config = dict(
    num_hidden_layers=9,
    hidden_size=160,
    n_experts=64,
    d_expert=96,
    d_shared_expert=128,
    norm='rmsnorm',
    norm_eps=1e-06,
    optimizer='adamw',
    beta1=0.9,
    max_seq_len=256,
)
Below are experts of layer 4 (counted from 0) of a mixture-of-experts language model. Rows are named router (the router's row for the expert), up (a neuron's input weights, with its number) and show model dimensions 0-159. Each number is 128 + 24 x the weight over its row's rms, rounded and kept within 0 to 255.
After each expert's rows: "mostly gets" lists some tokens that are sent to it at least half of the time. This comes from a sample of Wikipedia text that the model never trained on.

# expert 55
router [101 154 130 155 142 147 125 150 128 151 142 105  79 115  94 142 131  97  96 126 171 150 109 126 140  94 110  92 122  81 118 104 138 132 117 100 121  98 113 111 107 153  85 119 161  96 159  97 135  98 150 132  88 165 138 142 118 142 117 138 146 102 121 173 123 127 172 182 140 137 122 111 144 102 120 134 114 105 152 109 159 129 105 100 116 151 116 123 127 145 108 134 152 101 112 122 120 131 102 156 113 120 130 116 164 125 135 122 156 175  66 143  80  90 116 168  96  69 134 117 131 127  95 125 122 125 140 144  87 140 105 129 170 131 154 148 113 113 124 126 137  99 151  93 172 146  86 111  96 172 124 117 114  90 125 167 145 142 145 124]
up6 [130 114 161 134  94 131 127 118 138 133 105 142 152 154 106 131 152 156 158 146  99  87 126  77 145 149 133 172 147 167 142 153 114 193 103 118 119 118 128 116 103 140 108 115 156 179 100 151 152 112 113 134 185 151  99 102  98  76  92  91 128  83 172 171 128 139 102  98 179 132 151 145 130  88 145 144 168 122 155 138 104 123 100 129 132 116 119 144 134 138 113 167 125 179 119 100 132  99  97 141 150 125 125 111 103 124  93 122 100 106  88 122 103 145 110 119 156 119  83  98  91 145 142 132 113 134 110 123 121 126 118 156  98 106  76 100 110 134  91 143 136 121 121 127 113 112 131 127 106 115 135  95 122 123 140 130 156 123 106 134]
mostly gets: " film", " album", " video", " song", " guitar", " book"

# expert 48
router [121 173 146 142 133 163 115 175  80 140 139  89  85 100 131 171 152 103 122 137 164 167 148 119 125  94  99 123 107  64 122  90 114 148 119 129 119  86 124 112 100 158  92 147 153 118 150 111  98 118 158 114 112 160 127 146  98 153  93 107 139 109 179 151 133 148 175 128 142 171 147 132 167  84 120 122 103 119 154 112 143 174 121 122  95 142 118 131 134 133 116 134 118 100 121 103 120 123 116 133 136 105 124 149 177 141 124  93 139 153  86 127 124 108 114 168  75  91 170 155 134 113 106 105 152 132 121 127 142 136 109 124 166 108 119 156 137 120 144 114 166 114 135 138 137 126  98 123 136 145  89 121 111 148  82 114 116 115 132 144]
up0 [112 185  90 157 165 146 127 147 135 158 149 155 130 131 157 126 134  58 131 137 143 148 157 104 137 131 117 129  97 112 119 135 146 151 113 107 136  98 129  89 120 157 141 117 160 134 101 105  80 133 135 138 101 120 144 104  99 142 117 108 154 130 100 134 146 118 149 140 131 180  92 144 111  76 135 175 120 129 139 147 137 154 156 101 103 126 142 146 170 132  50 145 133 130  94 136 118 129 148 146 178  74 122 135 123 138 140 121 105 107  83 132 159 109 169 114  99 120 139 104 155 120 109 159 122 113 183 102 135 152 121 122 181 107  99 109 123 101 145 160 108 128 110 118 134 155 117 117 132 168 134 145 120 122 126 145 119 133 147 171]
mostly gets: " la", " del", "а", " van", "у", "е"

# expert 10
router [105 160 124 156 161 158 122 202 119 158 113  83 116  90 127 174 145 154 103 137 152 149 119  93 132 128  85 150  97 113 106 107 128 137 120 132  87 117 101 105  92 144  99 134 136 131 159 117 101 119 134 120 116 160 145 125 105 123 107 108 136  95 153 111 146 135 140 158 133 125 102 152 154  76  67 137 134  93 143 110 156 147 134 137 122 148 170 129 172 160 118 167 138 111 143 124 112  98  92 159 125 109 139 129 144  95  85 108 154 175 114 165 113  95 135 144 113 115 175 123 125 113 117 114 140 123 139 125 101 127 114 103 150  81 133 143 109 142 117  81 139 105 157 127 138 146 102 170 140 118  98 104 109 135 101 159 114 107 150 140]
up0 [118 124 103 158 106 105 127 158 118 139 130 172 140 125  94 179 132 122 143 167 144 128 147 108 130 122 108 140 117 112 138 128 124 143 102 138 174 133 161 139 163 145 100 133 110 127 131 106 153 126 148 124 130 187  86 128  54 118 123 120 108  65 125 133  94 157  93 122 137 144 155 128 171 111 141 131 104 112 171 122  88 122 176 104 126 135 137 103 155 148 166  98 119 162 116 131 119  95  98 134 123 123 123 131 147 101 149  94  91 133 142 118 157 126 110 145 135  98 134 136 144  86  85 120 139 142 123 123 146 112  71  76 114 105 121 155 127 178 113 128 142 165 134 143 141 180 142 164 124 163 104 106 110 140 146  95 127 155 124 119]
mostly gets: " German", " French", " Russian", " Henry", " Greek", " Japanese"

# expert 33
router [116 180 140 149 127 148  87 182  97 170 155  81 114 107 122 157 141 138 130 163 148 141 149 133 121 104  97 141  88 103 118  66 120 139 103 120  95 118 120 100 109 137  80 130 132 102 149 123  83 143 130 102 115 143 154 152 119 139  97 112 138 109 150 170 122 139 115 157 130 149 122 133 171  99 112  86 114 122 153 100 150 158 122 111  96 130 129 100 138 136 116 130 134  98 127 113 127  87 107 141 126 128 156 136 162 130 123 109 157 164 109 144 127 137  77 142 113 118 146 133 136 124  97 126 161 127 138 130 131 149 100  80 154 110 126 155 117 146 136 101 172  70 138 160 131 144  64 141 118 106 104 128 101 148  67 138 130 142 110 134]
up0 [117 184 112 115 147 109 139 102  70 121 146 184 139 156 121 134  97 143 124 153 101 149 108 113 116 128 144 112 161  74  92 125 177 138 133 104 105 145 142  99  87 149 121 133 132  87 173 153  88  92 155 113 136 107 129 128 121 121 144 122 153 110 112 123 136 119 138 144 145 105 121 132 108  29 121 119 169 127 114 119 106 114  97 146 107 131 106 142 111 133 147  93 126 105 144 134 154 180 151  93 144 149 123 118 102  88 120 110 146 138  97 144 147 129  92 139 112 105 126 132 136 137 110 147 111 153 132 142 154 111  88 120  97 113 102  97  92 141 152 106 154 134 126  79 155 150  95 101 121 131 107 126 117 149  81 113 129 117 132 137]
mostly gets: " Pa", " Ta", " Sa", " Ma", " Bra", " Va"

# expert 19
router [101 137 118 144 177 159 107 157 117 186 143 109 104 119 112 127 156 158 132 151 124 118 150  93 106 104 115 155  96 137 110  55 118 152 133 101 125 106  99 110  92 146 133 135 136 116 147 132  77 122 115 122 137 182 158 165 123 148 117 137 136 115 112 125 174 130 155 136 157 129 116 132 135  55 125 134 134  86 126 123 116 141 115 127 118 185 165 107 168 161 112 120 159 114 112  86 140 122 106 143 169 121 110 134 180 134 126 127 121 125 115 141  99 133  73 130 106  97 142  98 166 103 117  97 146 134 163  92 129 157 129 118 128 106 140 137  95  96 109 140 162  99 137 102 132 133 108 169 142 138 150 121 131 125  98 120 158 105 137 132]
up0 [125 124 124 153 164 136  87 114  92 144 105 139 113 117 115 147 137 127 146 146 133 132 140 173 118 149 134 121 153 138 128 120 113 164 121 125 130 102  92  80 176 155 134 115 124 103 147 125 152 120 155 111 139 184  99 155 107 143 114 132 133 141 166 143 142 140 155 170 179 116 145 116 149  81 113 155  97 133 140 116 106 153 119 133 117  97 184 146 129 102 114 135 112 185 142 162 121  97  67 169 123  57 139 137 129 126 116 141 138 152 124 100 101 134 121 143 136 155 108 157 159  88 157 142 105 122 115 148 136 136 115 123 120 115 130 128 153 117 125 130  97 108 156 128 140 108  64 127 126 179 139  77 151 127  95 112 142  94 117 100]
mostly gets: "′", " (−", "^{(", " households", " −", " brother"

# expert 45
router [ 90 203 135 148 132 141  97 194 100 158 156 111  83 107 128 152 135  83 122 131 139 148 136 106 101 107 131 122 117 102 121  77 105 165 105 111 136 137 124 116  96 143 108  98 117 104 166 122 137 122 148 135 111 141 136 128 113 155 119 123 149 110 154 125 149 107 140 171 168 154 120 131 149  97 127  82 104 128 120 130 114 121 150  91 109 161 132 118 175 133 128 128 147 107 119 109 116 109 143 143 139 110 135 147 169 109 133  95 170 133 100 119 143 133  94 183 121 120 127 130 150  90  72 126 155 164 147 105 127 153 111 111 160 126 129 193 142 129 123 107 175  83 156 126 136 144  83 153 139 141 101 118 115 141 118 132 142 114 110 142]
up0 [106 153 115 181 126 145 156 133 116 144 100 133  81  82 139 101 143 126 128 145 147 130 134  96 118 131 107 114 123 126  89 118 169 109 128  76 119 104 133 119 117 173  86 125 158 102 132 146 112 150 144 117 112 130 143 114 119 123 137 157 127 140  99  86 163 116 106 152 155 111 166 142 126 121  96 125 106 118 114 124 123  85 147 144 133 115 126 130 142 117 150 145 161 134  90 129 107 105 116 145 103  97 126 159 120 154 146 146 106  87  85 105 126  77 147 161  80 113 144 106 135 152  90 100 122 180 123  75 179 156 132 116 163 108 170 148 136 142 151 158 141 113 106  91 148 128 127  99 113  94  86 101 154 134 153 112  87 155 118 131]
mostly gets: " con", " un", " dis", " sub", " imp", " ex"

# expert 40
router [112 160 143 126 140 143  94 186 130 154 149 103 124 130 101 137 151 123  98 146 139 172 131  77 109 121  61 145 115 108  96  87 121 150 142 106  76 118  78 142  96 139 119 119 139 112 130 109  79 114 136 115 109 141 104 126  71 119  97  94 141 126 145 153 171 160 134 168 141 139 122 150 161 111  96 137 127 122 132 106 164 164 141 105 118 149 129  82 161 131  85 164 136 131 127 113  94 110 102 151 141 132 141 123 152 110 117 110 143 157 103 153 116 101 112 142  94 129 147 128 119 105 119 106 157 138 147 126 108 144  88 107 167 112 139 135 130 152 153 116 168 121 161 121 167 156  81 153 139 146  97 118 100 125 100 132 136 104 136 151]
up0 [ 86 111 138 150 138 136 129 126 107 145 138 142  89 130 111 128 135 114 154 123 110 140 158  97 110 115 129  74 130 162 146 113 107 107  79 151 131 119 178 120  94 118 126 152 143 124  85 130 149 108 136 104 103 144 156 124 139 145 143 163 121 137 140 168 131 137 123 149  89 167 111 104 136 146 139 146 126 126 103 118 127  94  58 115 126 107 141 163 110 169  95 142 149 127  96  74  92 122 147 143 118 152 162 120 114 157 134 142 155 136 147 136 109 148 147 142 155 149 168 107 124 180 134 101 131 156 142 150 141 140 137 111 140  91 158 102  93  81 102 112 126 134 124 149  90 177  84 136 101 139  93 131  92 149 116 175  91 152 121 101]
mostly gets: " H", " T", " K", "T", " R", " O"

# expert 56
router [ 95 163 121 124 159 180 107 174  83 144 147 113 129 121 122 161 166 135 113 153 131 120 129 112 117  96  94 102 117  98  94  75 132 136 125 120 124  89 100  99  85 159  94 124 143 142 132 118  62 125 138 110 128 136 149 141 109 147 129 113 155  93 123 119 131 132 135 151 166 138 121 130 132  81 109 113 133 109 128 118 119 155 128 128 118 177 134  94 161 159  96 134 145 120 109 113 103 125  84 142 152 106 126 159 172 143 119 137 170 152  93 174 114 134  98 141 113 126 152 118 140 123 115  78 136 163 152 137  80 139 116 101 121  84 132 133  99 138 137 102 166  85 126 119 156 165 109 127 153 146  88 107 120 133 120 136 140  92 106 144]
up0 [109 143  92 136 102 122 149 136 152 123 139 135 102 135 122 114 135 128 116 151 169 117 157 129 165 142  91 174  99  55 147 148 129 151 109  94 171 113 165 122 108 132 135 109 145  81 136 180 109 132 137 109 153 171 119 187 120 107 129 119 141 140 146 116 147 131 117 125 122  86 121 120 170 113 125 135 118 131 145 150 166 156 137 150 115 119 144 144 167 142 118 173 122 144 140  91 163 118 121 141 192 112 144 108 147 159 123 104 137 110 128 122 111 129  62 124 160 101 112 157 142 128 122 141 121 124 105 143 170 103 129 122 127 144 117 110 162 121 138 139 159  98 129 140 112 185 142 158 127 121 178 128 101 166 143 138  81 149 129 160]
mostly gets: " −", "1", " +", "€"

# expert 12
router [100 136 141 157 181 158  90 133 108 130 139  91 136  83 120 139 173 134 100 161 156 133 141 122 119 118  89 135  97 112  96  91 128 147  85 115  97 120 120 127  92 110 133 127 180 136 150 106 118 120 133  97 141 142 144 152  84 158 108 101 119 107 132 112 157 163 129 127 154 160 111 117 135 104  77 104 105  72 134 123 134 133 150 128 124 135 158 125 161 160 109 143 147 103  97 122  91 141 104 140 164 101 119 126 161 119 119 102 124 148 112 142 125 117  70 149 113 141 114 131 140 115 130 107 153 160 141 126 107 139 136 114 129  76 131 170  68 137 159 108 149  91 169 119 145 169 100 129 136 120 108  76 118 138 105 137 135  95 143 149]
up0 [138 126 121 118 145 109 134 141 138 100 158 130 140 139 144 121 140 140  88 114 149 127 162 153 159 136 135 153 170 115 104 124 172 112 145 137  83  84 111 139  97 162 142 157 160 111 176 147 124  65 100 132 113 138 149  93 151 124 121 101 121 131 133 125  93 142 154 108 132 136  89 182 117 152 142  85 147 134 144 157 139 153 148 144  89 154 106 129 123 124 112 171 115 122 135 109 135 130 142 145 110 142 145 161 170 128 102 137  69 153 145 161 154 154  86 141 105 163 129 121 108  98  92 103 106 124 106 148 151 159 100 105 143 100 119 134 133 132  51 151 118 139 109 120 124 104 149 102 109  91 128  99 125 131  95 111 153 145  84 121]
mostly gets: " Mexico", " India", " Germany", " States", " Japan", " Scotland"

# expert 37
router [107 173 161 145 175 160 122 195 126 139 126  79  98  83 133 146 169 130 104 151 145 139 127  94 126 104 106 126 127 124 103  89 140 141 112 142 111 116 107 115 116 131 121 137 113 125 153 112  92 105 134  84 113 153 137 165  98 144 124 100 142 118 139 114 142 122 144 146 145 159  91 163 142  63  87 117 124 106 142 100 161 149 131 128 128 119 150 120 139 163  90 148 137 101 130  85 139 104  97 146 144 115 147 149 144  95  95  99 158 168 129 168  77 104 119 153  92 110 152 123 137 116 103  98 139 125 131 146 101 131 117 112 142  81 141 143 117 133 139  92 157 112 150 116 146 126 102 157 118 121  94 106 104 123  81 142 116  86 133 135]
up0 [101  79 154 175 154 112 128 118 139 128 138 123  96 120 144 123 136  86 121 153 131 105 133 147 117 118 143 129  94 146  94 158 149 169 138  83 102  74 129 116 117 113 159 101 114 143 190 124 142 165 147 153 154 128 176 118 144 151 133 132 115 138 167 148 169 185 129 148 134 140 133 103  86 160 141 104  95 121 164 106 116 144 120 159 115 132 128 123 118 122 124 135 152 125 167 127 117 102 117 117  90 109 119 166 123  95 129 126 111 188 144 165 125 126 147 130 108 100 155 129 141 158 139 120 110 136 110 109  97 144 150 142 112 164 126 128 153 146  92 173 151  89 139 125 128 187 120 127 105 101 105 112 163 104 107 153 112 107 171 117]
mostly gets: " David", " Robert", " Steve", " James", " Daniel", " Henry"